Experts of a small language model: a variant of SOAP for the experts.
Below are experts of layer 5 (counted from 0) of a mixture-of-experts language model. Rows are named router (the router's row for the expert), gate (a neuron's input weights, with its number), up (a neuron's input weights, with its number) and show model dimensions 256-383. Each number is 200 + 30 x the weight over its row's rms, rounded and kept within 0 to 999.
After each expert's rows: a language model's description of what the expert responds to. This comes from a sample of Wikipedia text that the model never trained on.

# expert 42
router,259,202,175,227,191,193,218,242,246,220,178,146,190,196,206,175,201,133,220,222,233,194,210,198,249,179,143,174,190,238,198,215,187,179,205,156,214,193,209,168,241,200,165,246,192,240,180,216,193,190,193,190,197,199,189,229,163,139,197,132,163,194,158,136,211,203,229,219,218,209,206,266,216,136,199,180,223,199,205,165,185,173,166,204,169,221,207,150,191,253,149,200,210,203,263,184,147,195,167,258,202,237,175,194,153,188,246,174,218,237,259,211,159,235,200,276,169,261,214,239,256,174,200,169,179,182,162,202
gate0,202,175,153,234,200,182,251,192,203,211,209,160,199,185,209,200,188,223,197,184,169,199,237,207,203,213,187,223,266,173,212,190,209,169,129,137,202,193,234,242,131,182,206,232,198,177,193,205,210,244,176,177,243,236,147,130,189,186,206,188,214,175,201,208,180,194,179,163,190,207,233,201,231,196,163,181,166,207,221,184,247,225,169,207,154,171,184,235,160,217,195,148,235,156,232,190,188,229,177,125,216,171,187,203,194,266,249,202,197,179,265,225,170,256,167,234,188,201,170,174,185,168,209,180,187,162,210,170
up0,154,211,233,252,203,232,180,200,169,169,190,204,250,187,227,190,203,239,195,261,185,220,175,180,232,169,238,217,175,219,209,178,191,205,210,205,217,184,206,241,247,166,190,232,212,174,202,168,187,222,181,231,199,210,275,180,217,189,177,168,205,209,215,213,205,229,185,194,196,255,193,172,220,211,180,176,168,214,183,236,209,193,212,186,216,171,170,207,216,223,207,154,193,241,167,230,195,198,204,234,186,180,233,210,213,206,162,191,247,206,181,213,196,205,175,191,177,195,215,162,198,203,230,217,166,243,240,245
gate1,187,195,250,224,164,156,206,219,137,200,162,141,190,210,216,194,204,223,165,239,133,176,211,119,197,197,183,169,276,229,185,218,198,141,198,174,197,235,164,206,184,198,139,241,147,186,212,199,169,193,267,196,239,210,221,169,159,190,221,211,181,163,223,258,197,244,193,209,209,221,188,173,207,235,194,200,260,191,214,221,183,210,168,245,201,132,182,206,188,276,155,200,212,212,183,201,202,194,196,128,198,137,199,183,186,229,206,234,159,237,164,204,158,195,182,236,190,211,188,232,195,213,176,205,188,178,185,172
up1,179,193,158,194,206,189,206,167,219,192,209,238,168,184,204,202,208,250,149,196,189,196,190,181,181,161,220,232,188,179,152,185,162,206,231,252,179,228,215,225,212,165,140,195,222,224,173,210,183,235,200,187,183,186,162,256,216,137,200,156,195,186,203,162,193,228,180,174,174,248,197,219,147,213,154,214,238,178,209,194,203,172,226,214,158,190,175,201,189,195,202,191,181,232,172,219,188,210,194,180,185,191,220,205,199,227,178,190,219,189,202,165,222,210,219,202,174,184,188,172,212,240,130,224,231,189,210,185
gate2,228,193,250,175,227,193,206,238,210,179,186,166,219,176,213,213,143,156,140,236,204,194,240,211,230,196,191,153,222,185,184,171,270,176,217,158,154,213,211,243,205,198,193,212,156,234,260,160,128,218,217,181,181,182,210,131,192,207,260,252,170,235,194,233,196,184,206,227,180,205,156,211,200,218,227,222,279,201,166,216,199,206,185,246,206,174,182,206,211,237,177,124,213,182,144,244,153,214,212,224,178,194,230,245,197,178,214,235,267,232,200,219,164,244,170,199,174,170,226,207,204,160,164,186,246,164,236,190
up2,249,237,139,200,225,180,187,200,197,222,230,154,221,241,135,169,209,222,219,154,210,169,169,186,198,195,225,178,152,212,213,208,137,164,214,210,213,245,186,199,189,214,212,139,178,232,160,191,166,156,223,216,202,218,197,204,233,175,213,232,139,200,182,203,177,215,233,205,205,217,164,196,178,192,144,209,177,150,199,257,193,290,203,182,146,246,239,245,234,201,187,211,258,167,244,199,219,246,252,214,212,203,192,206,204,231,189,211,192,198,248,231,244,134,244,222,213,178,163,202,211,187,193,162,164,212,234,191
gate3,194,229,172,193,197,227,237,195,200,173,247,133,193,187,228,187,255,169,268,194,212,220,179,210,150,208,178,238,168,201,248,136,206,241,141,217,211,201,166,248,202,187,192,226,187,182,127,197,177,256,232,191,185,203,187,173,206,177,201,241,194,203,169,178,226,240,193,190,168,218,153,236,223,190,181,258,197,238,226,162,180,196,181,196,228,200,177,180,228,204,214,175,200,201,196,181,163,178,199,196,178,154,187,220,199,191,166,245,186,208,257,170,213,247,217,241,203,189,215,169,245,202,201,202,251,203,172,237
up3,206,212,216,166,202,199,180,165,192,200,228,158,212,193,215,192,173,208,191,198,193,150,185,209,171,162,221,246,206,138,236,221,195,225,181,182,221,134,255,211,154,172,183,171,207,252,192,186,196,189,216,174,169,237,220,152,194,177,187,212,202,205,197,214,200,189,246,220,239,236,186,180,226,195,223,186,207,184,133,200,233,251,212,169,215,207,178,171,186,159,219,209,189,196,221,205,254,228,240,200,214,225,178,187,217,201,236,195,215,187,187,203,201,220,136,158,207,180,225,198,159,187,202,132,215,206,207,200
Words in athlete biographies and career infoboxes, such as during, career, Senior, NCAA, NFL, season and transfer.

# expert 18
router,250,223,175,191,220,221,203,190,206,203,130,169,186,203,185,244,157,258,228,207,214,185,149,205,180,201,227,203,161,168,207,197,235,193,182,174,246,191,214,198,229,204,231,203,225,208,180,226,191,229,174,227,191,180,199,246,180,186,202,181,180,193,180,181,206,191,191,164,189,224,206,204,221,199,216,142,243,243,204,196,215,237,214,230,159,195,221,214,214,252,201,135,222,220,210,237,208,191,225,258,236,207,175,168,137,179,212,236,201,241,252,202,221,227,232,202,231,235,190,175,246,190,216,162,205,185,174,205
gate0,206,214,178,217,212,209,232,241,172,157,208,168,246,226,221,206,192,263,211,229,190,160,152,133,205,225,162,136,199,152,204,188,213,241,213,159,185,201,204,179,218,227,162,164,209,255,144,220,167,167,192,184,191,212,203,206,135,229,170,152,172,203,214,225,178,169,186,248,192,151,165,213,169,224,190,212,164,225,175,186,259,217,241,118,174,159,185,201,216,203,205,175,182,197,190,249,167,224,241,210,194,210,172,186,200,236,205,190,194,188,208,168,260,284,235,190,193,200,224,190,164,149,189,149,224,160,209,192
up0,170,193,194,183,217,241,220,253,170,124,184,237,222,164,188,209,196,173,183,181,190,200,244,171,207,255,207,227,162,135,204,175,175,244,257,200,187,304,197,185,223,227,203,182,180,180,213,187,214,184,228,210,208,226,208,224,167,196,189,190,176,169,177,151,206,186,115,151,209,205,211,203,194,213,256,206,206,286,190,201,197,207,233,151,222,182,264,194,210,181,174,239,161,212,117,138,203,138,169,169,232,224,225,196,212,197,180,195,172,207,214,252,220,239,250,209,167,242,241,190,212,188,194,198,186,211,205,180
gate1,222,179,246,195,232,208,205,202,206,157,168,165,173,170,216,195,226,221,236,188,201,225,227,172,176,204,160,198,183,272,259,206,201,261,180,154,206,197,175,178,211,172,219,140,220,146,184,159,178,211,198,180,210,197,181,147,181,141,163,201,248,231,227,196,171,174,210,206,208,230,209,230,206,211,179,175,259,176,204,204,217,161,215,203,221,186,210,210,146,289,166,205,245,218,163,182,227,171,215,225,230,232,178,214,195,243,203,203,179,186,221,216,165,247,206,208,219,221,166,177,227,199,189,159,206,160,160,170
up1,230,208,168,165,200,236,227,203,210,208,251,218,228,190,212,186,163,227,193,188,185,227,212,174,217,234,222,152,203,186,223,287,209,163,197,188,230,161,170,239,191,186,205,243,136,173,264,191,229,201,168,206,273,223,192,201,189,243,219,237,165,152,210,198,199,177,154,175,189,211,168,231,164,184,293,180,193,212,229,137,218,193,201,225,198,183,238,190,135,219,214,228,269,221,216,196,240,228,245,204,240,172,201,194,206,194,249,209,149,204,200,193,188,214,182,237,170,234,184,221,197,165,121,213,182,244,217,158
gate2,235,174,196,232,196,248,187,184,199,177,251,233,180,214,198,156,192,175,215,210,230,256,187,269,231,179,221,224,206,197,203,198,178,176,265,178,187,206,224,232,138,173,157,165,174,207,222,227,189,229,216,186,190,167,238,223,220,225,229,237,185,262,183,208,192,242,197,226,180,195,186,256,173,241,201,193,186,160,200,241,218,224,164,203,200,216,173,198,190,172,242,182,168,221,218,186,182,209,203,210,235,135,135,209,210,225,228,131,155,195,195,204,194,166,187,176,161,139,190,202,137,177,227,184,225,224,243,184
up2,191,200,144,249,217,216,235,200,145,159,158,196,226,193,228,206,216,133,173,199,215,158,275,175,190,224,163,149,172,228,165,202,209,164,202,256,159,180,159,164,237,196,168,193,254,180,172,227,213,181,246,182,238,156,155,196,208,186,138,210,205,191,179,208,245,233,243,215,215,200,149,184,220,223,193,187,193,183,166,203,192,202,175,149,244,232,199,210,226,204,205,205,230,186,227,211,224,183,174,181,216,233,225,243,240,221,237,181,216,160,199,199,242,200,124,155,209,205,183,233,151,215,176,232,218,219,195,178
gate3,172,178,195,232,236,203,255,193,269,211,218,244,214,214,129,192,245,193,207,197,216,157,206,192,167,219,223,188,177,199,186,218,215,238,212,214,245,207,138,192,198,139,233,149,190,174,148,288,208,195,172,209,178,174,137,185,212,215,177,179,239,207,147,203,184,248,251,234,215,242,205,239,239,206,184,195,231,232,235,235,244,173,168,192,187,205,169,173,143,248,272,180,222,228,213,195,208,212,235,217,209,162,209,245,217,184,166,182,182,164,158,230,191,212,265,215,241,208,185,181,187,204,182,181,221,166,195,166
up3,220,214,276,149,189,246,206,188,161,204,164,217,236,192,197,231,182,172,178,227,213,179,179,184,224,234,210,207,163,220,175,264,191,238,223,226,213,187,233,183,186,217,265,215,257,169,214,236,284,159,183,220,123,179,239,221,194,178,208,192,171,138,194,226,208,230,228,157,217,218,189,228,241,249,240,230,214,196,219,193,246,216,209,174,179,209,216,148,215,184,184,195,201,172,142,257,172,175,253,182,237,186,217,197,217,202,158,190,220,253,153,204,228,199,178,199,189,212,222,196,202,199,189,203,185,226,258,168
Column headers, pipes, semicolons and dashes in tables and lists, such as Species, Votes, Candidate and MPC, plus census words like households.

# expert 35
router,167,216,170,216,173,248,201,230,202,179,211,173,189,198,190,265,152,162,199,237,193,191,234,246,144,211,187,181,196,199,216,265,172,187,241,178,203,209,166,136,214,236,189,203,185,222,210,167,195,186,223,151,188,206,206,189,197,214,174,123,213,181,196,253,168,231,189,259,185,203,211,196,263,171,162,160,229,215,223,194,218,222,196,202,231,212,219,211,229,245,160,192,199,185,176,191,177,183,214,185,150,191,197,187,139,226,246,198,235,245,253,177,186,146,236,199,203,233,200,238,254,142,184,198,231,162,200,231
gate0,120,198,179,194,197,168,177,200,210,176,174,194,222,194,204,214,156,174,199,182,259,171,247,201,166,242,182,182,185,159,188,205,161,221,187,231,192,142,192,234,192,204,208,191,219,251,248,208,181,194,159,130,177,205,172,177,197,215,217,194,228,136,144,251,195,112,240,164,238,173,176,234,215,239,200,183,253,213,227,213,200,216,205,152,204,233,246,198,211,219,194,240,158,219,216,205,170,182,238,236,206,203,189,199,154,193,231,241,229,168,216,210,220,165,177,204,182,188,202,260,228,223,215,163,194,267,203,173
up0,222,253,187,209,182,166,144,210,230,226,166,216,194,199,232,154,184,177,215,193,190,197,225,171,205,172,185,228,187,196,157,266,201,191,230,184,195,165,192,218,169,185,218,161,204,176,210,135,188,205,189,239,213,177,194,187,178,218,191,172,230,221,153,212,149,187,179,168,215,246,226,157,240,182,228,212,200,222,235,210,118,213,166,178,218,224,236,229,179,240,146,214,217,137,210,224,157,228,208,149,222,253,208,214,192,227,258,200,195,189,240,172,186,169,156,157,172,194,196,160,241,198,206,186,225,222,183,216
gate1,159,209,206,268,213,212,198,207,182,251,187,169,217,188,210,185,256,181,212,194,170,218,183,190,178,237,156,168,191,157,207,159,210,189,141,190,214,170,200,266,235,169,210,244,228,244,169,263,238,185,213,137,157,215,158,225,193,180,188,190,205,167,183,187,212,179,251,217,204,172,210,162,218,178,158,106,215,202,206,166,219,193,191,160,274,225,216,204,199,153,138,202,223,146,202,160,244,138,214,163,164,209,202,229,169,212,253,220,243,261,205,152,178,205,268,221,206,201,203,236,206,207,200,196,181,180,203,216
up1,203,201,252,196,177,167,243,177,206,170,214,192,132,171,238,164,158,214,172,196,198,115,201,182,182,139,155,235,185,186,224,218,198,204,212,239,194,190,208,222,125,238,217,169,179,181,240,192,200,202,229,193,162,166,238,199,264,191,140,199,259,189,196,228,235,182,200,212,198,176,150,198,206,164,249,240,209,195,202,203,200,210,209,177,185,237,187,238,181,219,222,205,158,217,244,202,174,195,231,207,197,157,208,205,193,253,158,184,119,273,241,198,140,256,201,219,194,153,201,222,203,216,218,168,227,176,160,174
gate2,212,207,191,148,201,197,185,179,241,155,233,200,229,222,230,172,168,231,184,199,165,140,244,189,188,199,178,176,234,193,276,210,193,131,188,196,246,210,214,180,194,232,237,222,263,245,170,169,170,182,236,185,193,140,234,214,199,221,212,183,241,161,175,226,241,180,164,229,175,224,191,192,249,236,212,192,194,196,255,172,210,216,154,195,205,140,186,244,252,263,191,175,244,199,128,239,186,233,202,174,176,237,209,161,178,243,224,213,196,222,244,162,153,213,224,201,232,206,227,198,216,212,193,205,201,276,213,222
up2,190,204,224,183,237,230,182,189,256,171,256,219,226,221,245,251,191,207,268,192,201,179,187,173,208,223,207,147,277,220,165,213,248,211,253,165,210,210,229,151,193,199,205,211,150,231,281,217,124,183,135,251,171,229,162,196,209,233,246,184,176,195,192,154,197,185,215,175,145,202,232,195,181,166,203,180,202,202,219,158,228,223,232,229,293,186,252,241,211,183,145,201,154,207,225,238,212,205,214,197,195,189,142,185,220,223,194,180,179,213,209,211,265,212,194,210,208,224,225,192,182,175,178,131,177,218,209,212
gate3,224,173,175,266,159,187,227,197,240,152,252,198,230,156,223,244,196,178,180,195,257,199,146,187,181,164,193,200,208,195,150,192,177,183,182,200,236,193,193,239,202,218,243,219,221,218,173,217,151,216,281,198,154,188,218,214,202,186,158,256,202,206,150,200,199,166,237,194,235,158,271,192,218,264,195,209,180,186,187,147,169,177,182,206,227,197,200,205,211,139,200,206,191,170,142,237,190,194,187,152,170,210,250,168,181,262,203,247,232,145,176,190,188,212,195,241,185,256,184,238,271,193,223,233,173,204,237,172
up3,132,220,207,185,152,248,235,223,170,205,158,268,238,200,205,195,201,202,218,188,221,170,171,173,165,209,183,252,171,181,192,134,171,198,160,206,229,160,147,258,258,190,203,197,198,164,210,205,207,194,196,207,205,187,197,224,219,202,171,222,194,174,167,223,145,224,244,259,236,222,146,187,207,179,192,173,236,242,182,144,243,176,194,265,220,171,187,230,201,206,161,209,220,206,200,209,257,200,238,208,240,175,204,187,231,203,176,220,253,195,168,221,226,263,192,270,139,193,175,206,206,249,190,179,212,199,215,257
Digits, percentages, units like km, sq mi, million, and the brackets, line breaks and dashes around population and density figures in statistics.

# expert 31
router,253,208,215,269,175,174,206,215,186,234,192,157,201,216,182,220,138,175,234,166,172,134,158,205,235,203,199,255,234,195,202,170,133,144,193,174,135,189,240,149,258,237,109,207,242,280,196,203,171,182,198,157,237,213,218,195,156,216,150,172,239,194,178,222,159,216,223,216,196,178,204,211,196,215,187,178,183,206,205,201,146,198,211,205,210,178,208,136,204,185,211,178,163,199,172,230,165,204,239,207,163,224,161,205,161,221,221,175,175,192,208,185,185,193,207,231,216,276,250,223,241,188,234,232,175,193,187,190
gate0,206,197,170,165,225,162,202,180,136,164,172,199,120,218,175,121,264,214,208,227,187,172,181,206,163,193,150,201,188,179,178,142,223,201,279,281,174,220,228,170,231,199,215,174,178,194,167,199,194,214,165,187,248,195,277,199,184,165,215,214,235,199,216,225,189,181,249,190,209,194,236,207,198,179,193,227,189,219,175,172,124,151,177,204,205,246,206,231,125,202,229,209,254,190,207,232,217,186,175,277,230,233,179,176,188,190,147,198,221,145,200,217,208,203,211,207,124,207,213,192,218,233,220,184,202,207,223,222
up0,212,129,200,257,225,185,206,211,210,199,182,224,188,162,130,176,188,206,242,217,234,239,212,241,143,175,237,195,231,207,229,194,183,246,211,241,163,199,213,189,222,199,207,196,172,211,179,172,212,249,170,190,170,179,147,184,226,203,235,166,251,186,214,176,190,132,191,180,144,200,227,217,239,162,183,171,179,268,226,172,217,232,166,164,185,219,179,185,212,154,203,154,260,139,200,169,201,209,220,176,193,180,215,240,213,198,160,188,181,185,188,228,187,215,202,238,172,196,211,189,190,189,204,231,213,183,115,198
gate1,187,204,209,216,185,140,171,167,143,223,228,215,202,191,186,229,215,267,201,187,253,202,230,233,224,188,178,184,213,238,192,164,196,195,207,209,195,216,201,206,200,184,199,238,191,218,182,199,175,205,228,181,137,216,235,239,195,190,260,205,138,173,165,180,185,143,182,203,182,203,226,211,169,196,230,151,213,204,215,186,220,233,177,189,178,181,236,172,189,217,239,244,234,178,165,229,247,260,230,238,240,203,224,218,179,196,189,203,196,189,250,189,191,196,171,249,210,136,201,219,236,140,172,232,159,213,179,247
up1,170,167,153,233,215,173,207,175,190,155,204,185,172,247,206,194,168,208,140,240,221,156,227,197,219,192,214,236,142,195,212,187,127,191,152,207,232,102,197,220,227,202,241,150,214,199,160,189,247,188,188,200,225,181,185,184,184,194,173,183,220,209,213,163,233,154,223,166,184,181,214,239,178,171,250,141,218,224,138,199,132,203,238,201,163,211,178,191,260,203,146,210,157,180,170,228,236,209,201,199,257,224,178,219,231,180,172,219,208,213,175,213,236,238,180,189,154,239,187,192,204,138,215,177,206,229,221,178
gate2,204,220,235,193,176,161,205,174,280,259,191,202,226,252,188,235,180,179,218,208,180,177,195,191,232,204,233,153,183,198,218,196,174,184,193,211,235,242,197,210,181,229,199,225,144,226,228,200,155,155,145,215,226,174,217,214,192,244,192,214,227,207,182,172,173,182,177,205,179,165,216,171,221,207,200,197,169,219,199,186,205,208,149,230,233,209,234,205,260,212,184,267,184,160,170,196,154,257,223,209,163,246,273,216,166,219,172,194,176,164,132,192,185,201,170,216,235,178,236,205,229,163,232,183,212,229,186,216
up2,236,233,236,244,197,196,150,147,169,203,158,225,222,215,173,198,185,199,176,202,179,221,235,134,218,196,219,168,204,208,201,212,189,183,180,181,187,147,272,189,185,248,235,158,247,219,208,189,226,267,236,235,237,209,163,244,180,182,155,199,230,200,211,156,166,171,164,203,232,155,275,233,211,161,228,190,173,220,175,187,234,248,248,258,210,175,193,196,203,212,240,184,205,197,238,257,199,226,211,214,186,269,198,214,184,214,238,202,200,203,245,169,196,186,230,239,236,165,196,202,225,125,198,216,136,217,246,270
gate3,202,183,183,250,216,164,180,190,189,197,178,208,177,195,190,169,154,148,229,178,206,206,167,164,165,223,175,167,180,196,203,170,171,190,233,191,199,208,181,181,217,208,181,209,168,213,170,212,163,169,212,210,192,270,205,169,193,243,176,214,182,213,182,161,210,231,184,178,203,174,189,205,194,212,243,190,229,124,197,180,234,202,185,193,155,242,145,213,209,173,206,236,161,189,185,139,262,177,209,182,187,153,207,163,158,198,205,183,221,138,210,229,146,172,196,126,225,170,202,217,210,161,219,215,247,231,228,185
up3,205,174,212,239,207,216,187,178,207,209,183,181,263,254,163,161,150,197,185,237,203,243,201,198,166,192,199,225,180,240,175,190,246,173,239,197,293,220,224,208,197,209,194,148,158,176,147,173,208,197,178,185,169,223,232,127,181,178,197,139,155,192,235,246,168,205,215,183,194,188,205,192,131,225,205,170,205,182,191,263,205,187,187,195,229,194,225,199,150,191,165,231,196,247,195,204,216,178,221,220,211,201,199,178,251,210,216,251,231,190,222,184,184,252,228,187,284,245,256,233,208,201,235,243,199,187,240,207
Digits, units and symbols in infobox numbers, such as coordinates (°N, ′, ″W), areas in km or sq mi, pressures, dates.

# expert 44
router,191,221,150,225,163,196,186,184,160,213,186,192,181,236,238,230,152,217,188,229,194,158,224,226,175,207,230,180,182,206,186,192,215,127,211,141,164,211,224,182,244,168,166,196,176,222,195,208,191,182,164,222,198,212,148,260,168,211,197,196,176,198,165,214,210,224,195,180,170,220,166,226,214,139,177,220,206,137,216,161,258,178,218,244,274,225,266,159,181,197,198,169,176,230,193,257,229,179,239,157,185,223,166,242,162,164,253,178,176,259,200,247,168,230,189,203,182,245,179,212,208,193,223,194,204,185,216,218
gate0,177,178,173,220,185,225,166,205,200,229,197,178,188,235,243,209,163,174,185,202,201,184,176,201,222,185,226,122,201,182,182,135,228,223,280,195,188,159,228,155,220,193,192,186,207,233,154,194,163,206,229,177,241,192,121,231,194,215,207,220,194,192,200,214,236,180,217,184,183,206,231,222,192,164,195,186,236,154,116,218,209,194,212,134,180,189,232,200,196,255,202,165,200,225,177,189,277,208,241,192,166,202,184,222,208,166,155,183,137,184,233,218,168,141,173,207,217,203,171,244,159,231,160,210,209,161,180,161
up0,193,216,177,169,215,189,198,241,178,205,189,237,170,176,155,163,220,173,191,240,203,169,158,202,174,146,197,234,199,241,176,196,197,230,243,242,134,232,224,237,234,213,170,215,229,192,184,177,216,198,209,221,191,247,207,197,195,233,167,204,208,184,202,220,153,202,202,187,180,213,183,204,209,197,204,170,218,208,219,195,181,246,177,208,156,215,222,236,248,229,202,196,210,208,204,224,256,182,212,172,200,255,187,153,182,242,161,242,173,179,211,200,262,207,194,206,195,177,237,216,182,190,207,191,189,182,199,204
gate1,220,167,213,139,200,176,237,229,222,197,147,175,253,180,200,166,211,176,165,178,222,258,221,229,197,169,176,231,255,181,164,244,289,194,170,183,135,223,177,184,222,163,195,177,195,206,230,228,186,212,238,159,216,221,171,219,279,211,243,172,197,175,200,185,217,179,297,189,214,221,249,141,208,180,219,242,174,233,190,188,209,175,174,188,142,160,123,198,195,256,211,197,173,220,225,197,192,226,218,201,257,149,211,232,238,210,189,242,164,199,208,171,199,199,238,197,245,194,194,205,192,216,176,222,202,176,187,166
up1,271,248,220,228,221,216,189,169,213,174,214,272,188,244,176,197,265,192,168,185,234,188,209,203,211,255,216,209,188,135,254,197,181,197,223,238,245,269,214,218,231,209,203,208,221,204,239,259,220,195,198,193,191,194,214,196,220,239,228,228,233,219,164,165,211,174,182,214,196,216,208,269,124,185,225,176,180,224,169,185,203,251,185,206,189,236,197,213,165,236,157,205,223,234,181,196,178,242,241,207,151,177,186,180,193,185,211,169,192,227,173,151,188,185,186,198,172,208,248,207,226,158,260,148,147,173,207,194
gate2,214,252,203,212,197,185,199,191,180,213,216,191,173,203,261,184,175,155,191,181,217,163,241,234,209,258,144,213,167,175,164,243,242,230,193,232,244,169,181,185,184,226,204,200,194,227,235,216,180,224,224,221,135,194,241,240,182,205,181,206,211,186,177,174,215,241,195,270,218,113,235,197,219,186,176,188,197,195,192,152,252,186,191,263,255,283,217,179,180,154,242,228,199,147,176,241,215,236,193,210,203,215,154,183,201,241,202,156,197,216,235,272,196,203,220,210,215,212,226,170,209,193,239,205,150,216,238,144
up2,173,198,125,149,182,152,184,268,233,259,184,234,125,212,208,233,231,254,235,153,236,188,201,157,220,241,198,215,209,230,256,221,223,270,182,190,209,235,188,244,167,221,220,239,192,199,181,227,222,258,193,214,210,192,146,179,208,207,206,204,207,194,226,147,186,221,221,218,169,161,180,197,193,217,186,227,208,221,191,239,113,225,135,177,189,196,223,225,218,221,263,155,170,139,188,216,182,185,147,208,229,265,252,178,214,245,205,206,247,145,126,203,179,167,190,192,210,222,192,196,241,206,155,131,202,181,186,177
gate3,222,186,173,237,204,199,219,205,177,161,212,186,174,268,231,260,217,202,152,261,218,171,180,241,194,214,199,165,181,196,167,222,207,208,182,208,178,244,232,172,172,144,173,287,238,236,226,196,206,155,190,248,179,229,188,224,195,223,194,213,205,288,219,198,193,185,194,186,224,255,201,224,246,192,154,202,243,168,240,171,196,220,232,194,235,201,182,225,166,205,184,216,181,221,160,262,239,251,214,226,221,177,176,174,164,193,224,164,159,188,151,174,172,255,195,206,176,198,221,162,208,166,212,215,231,279,166,209
up3,181,179,158,200,185,175,167,214,126,219,211,235,200,244,200,227,246,156,171,243,164,214,228,253,182,251,269,161,127,188,212,217,262,185,202,182,145,255,182,150,179,207,191,249,205,186,210,186,176,177,180,237,185,193,229,234,219,204,200,206,188,243,220,211,196,153,246,194,151,227,189,222,214,164,204,182,191,210,143,171,207,158,210,205,252,191,207,183,221,220,211,236,215,204,207,222,281,238,295,254,245,189,245,210,143,194,243,210,160,155,171,248,219,176,228,154,205,204,275,168,239,187,176,162,199,244,178,189
Degree and minute marks in geographic coordinates, plus commas, pipes and spaces separating cells in league tables and infobox dates.

# expert 38
router,195,167,173,164,211,209,213,210,204,172,189,149,184,187,154,213,166,147,203,239,217,146,186,215,221,201,179,215,227,207,181,208,228,144,201,192,156,224,201,178,236,179,210,208,244,235,234,212,217,225,259,220,205,174,194,220,167,221,194,178,145,177,208,208,218,236,186,178,190,249,206,220,251,197,197,181,263,236,215,140,187,240,176,269,201,181,205,173,169,218,239,218,178,240,201,205,215,222,200,200,189,189,175,199,160,229,230,162,214,258,207,168,181,193,194,195,172,233,206,241,202,140,242,203,214,236,229,183
gate0,222,173,203,240,272,218,256,198,139,217,169,172,191,203,197,185,197,170,190,212,227,200,223,142,164,203,198,204,183,210,203,207,212,246,208,221,203,147,240,213,209,149,183,210,261,188,198,176,194,235,211,235,187,212,159,198,123,220,220,133,223,171,178,166,172,199,219,163,176,168,186,207,190,194,199,188,214,207,201,209,215,194,190,166,205,208,221,193,187,206,272,199,213,162,177,244,199,197,222,199,189,268,204,253,215,185,225,167,160,222,210,171,170,204,172,189,176,157,191,178,200,164,156,220,174,208,204,200
up0,195,179,263,180,190,236,221,168,208,233,195,192,184,218,237,250,170,250,224,153,185,253,225,169,153,236,211,260,204,221,219,236,196,144,248,246,137,272,195,155,157,206,218,187,239,175,240,194,236,208,246,255,227,282,196,200,223,208,268,206,194,197,208,167,159,183,259,154,207,205,188,174,236,188,250,212,157,199,206,193,194,238,164,207,192,222,175,192,195,206,164,197,163,135,202,215,161,236,175,155,164,221,197,174,225,174,236,142,193,168,213,238,147,249,201,193,184,237,203,203,159,206,207,219,239,187,208,228
gate1,210,204,189,209,254,213,195,181,245,186,191,188,226,227,167,222,193,214,220,294,201,197,226,194,153,208,211,183,175,230,184,230,195,184,188,167,157,174,212,202,221,202,150,217,184,222,204,223,223,245,228,238,203,217,194,190,242,195,184,238,151,153,254,216,185,227,170,164,217,221,202,191,221,149,237,155,230,186,216,203,221,220,169,194,237,190,185,227,235,153,262,149,195,214,160,226,223,211,231,239,256,231,234,281,204,199,169,168,201,167,168,244,185,176,149,239,188,246,210,194,167,250,198,168,186,228,184,166
up1,237,184,164,195,204,180,181,142,239,185,180,216,166,120,202,209,190,200,184,151,132,175,234,186,184,186,201,181,133,171,178,207,192,225,208,203,248,185,188,188,154,180,192,241,176,169,200,233,170,176,223,187,163,220,195,196,160,260,173,174,245,231,214,171,238,188,174,187,173,219,201,252,225,238,207,202,154,261,137,234,188,191,222,192,235,146,198,153,182,213,175,201,159,224,143,163,192,218,201,212,135,247,191,203,211,200,223,227,230,207,205,238,216,193,241,167,259,249,178,237,177,170,163,196,211,215,263,193
gate2,242,191,174,200,188,173,224,234,203,149,247,204,208,207,198,166,206,146,227,176,164,183,216,184,193,227,254,214,215,199,172,212,196,161,223,180,199,221,253,203,167,182,198,216,251,211,191,158,218,175,233,140,162,223,207,166,146,186,224,201,192,176,230,190,219,179,221,273,215,220,269,243,210,207,215,119,195,208,184,241,181,194,173,210,139,204,191,195,181,201,184,245,214,171,178,195,215,180,221,176,142,181,204,250,178,176,230,201,242,229,184,199,187,214,217,176,186,226,208,149,218,215,222,164,213,192,203,217
up2,146,170,209,190,163,198,247,203,225,220,217,198,186,193,126,178,227,209,165,213,215,185,153,220,174,206,311,237,188,197,163,200,196,198,213,266,225,141,180,209,220,230,264,216,205,219,204,186,160,223,168,221,182,178,250,165,199,194,191,138,224,141,173,213,209,210,204,248,232,218,204,144,246,151,246,205,229,240,246,169,208,194,184,171,261,212,231,194,179,235,195,212,152,220,214,255,176,183,208,211,157,177,234,180,147,237,162,219,189,167,165,256,225,198,214,185,209,158,164,162,267,181,178,179,212,197,202,197
gate3,201,188,159,200,245,226,230,170,239,193,193,201,197,128,171,217,175,251,163,202,145,193,183,194,236,219,233,207,132,160,199,243,227,217,302,230,216,157,169,196,251,209,195,205,195,179,251,183,164,194,216,202,205,182,176,198,158,188,202,163,206,166,247,238,240,207,178,192,208,181,278,154,161,211,191,210,195,179,215,243,179,242,260,203,163,189,179,207,233,249,265,256,150,214,211,167,164,141,208,183,145,201,166,225,230,223,235,204,247,224,185,182,183,190,198,166,227,202,227,160,206,264,229,197,224,174,186,155
up3,200,184,178,206,234,174,216,178,199,231,176,204,221,186,182,236,194,135,202,178,185,232,238,209,129,257,174,193,177,121,162,186,253,206,246,211,254,214,176,196,212,209,244,191,180,203,194,160,170,178,233,186,235,205,206,179,184,194,231,169,196,183,189,214,190,184,186,217,190,226,202,224,208,230,182,204,198,192,194,234,193,195,190,233,219,225,179,188,265,269,203,203,215,192,245,189,239,160,169,221,181,128,218,225,213,230,241,196,200,179,197,204,186,207,187,152,238,227,158,171,229,211,213,158,201,161,181,128
Digits, spaces, pipes, percent signs and dashes inside numeric tables and census text, e.g. households with, 12.4%, 157.6.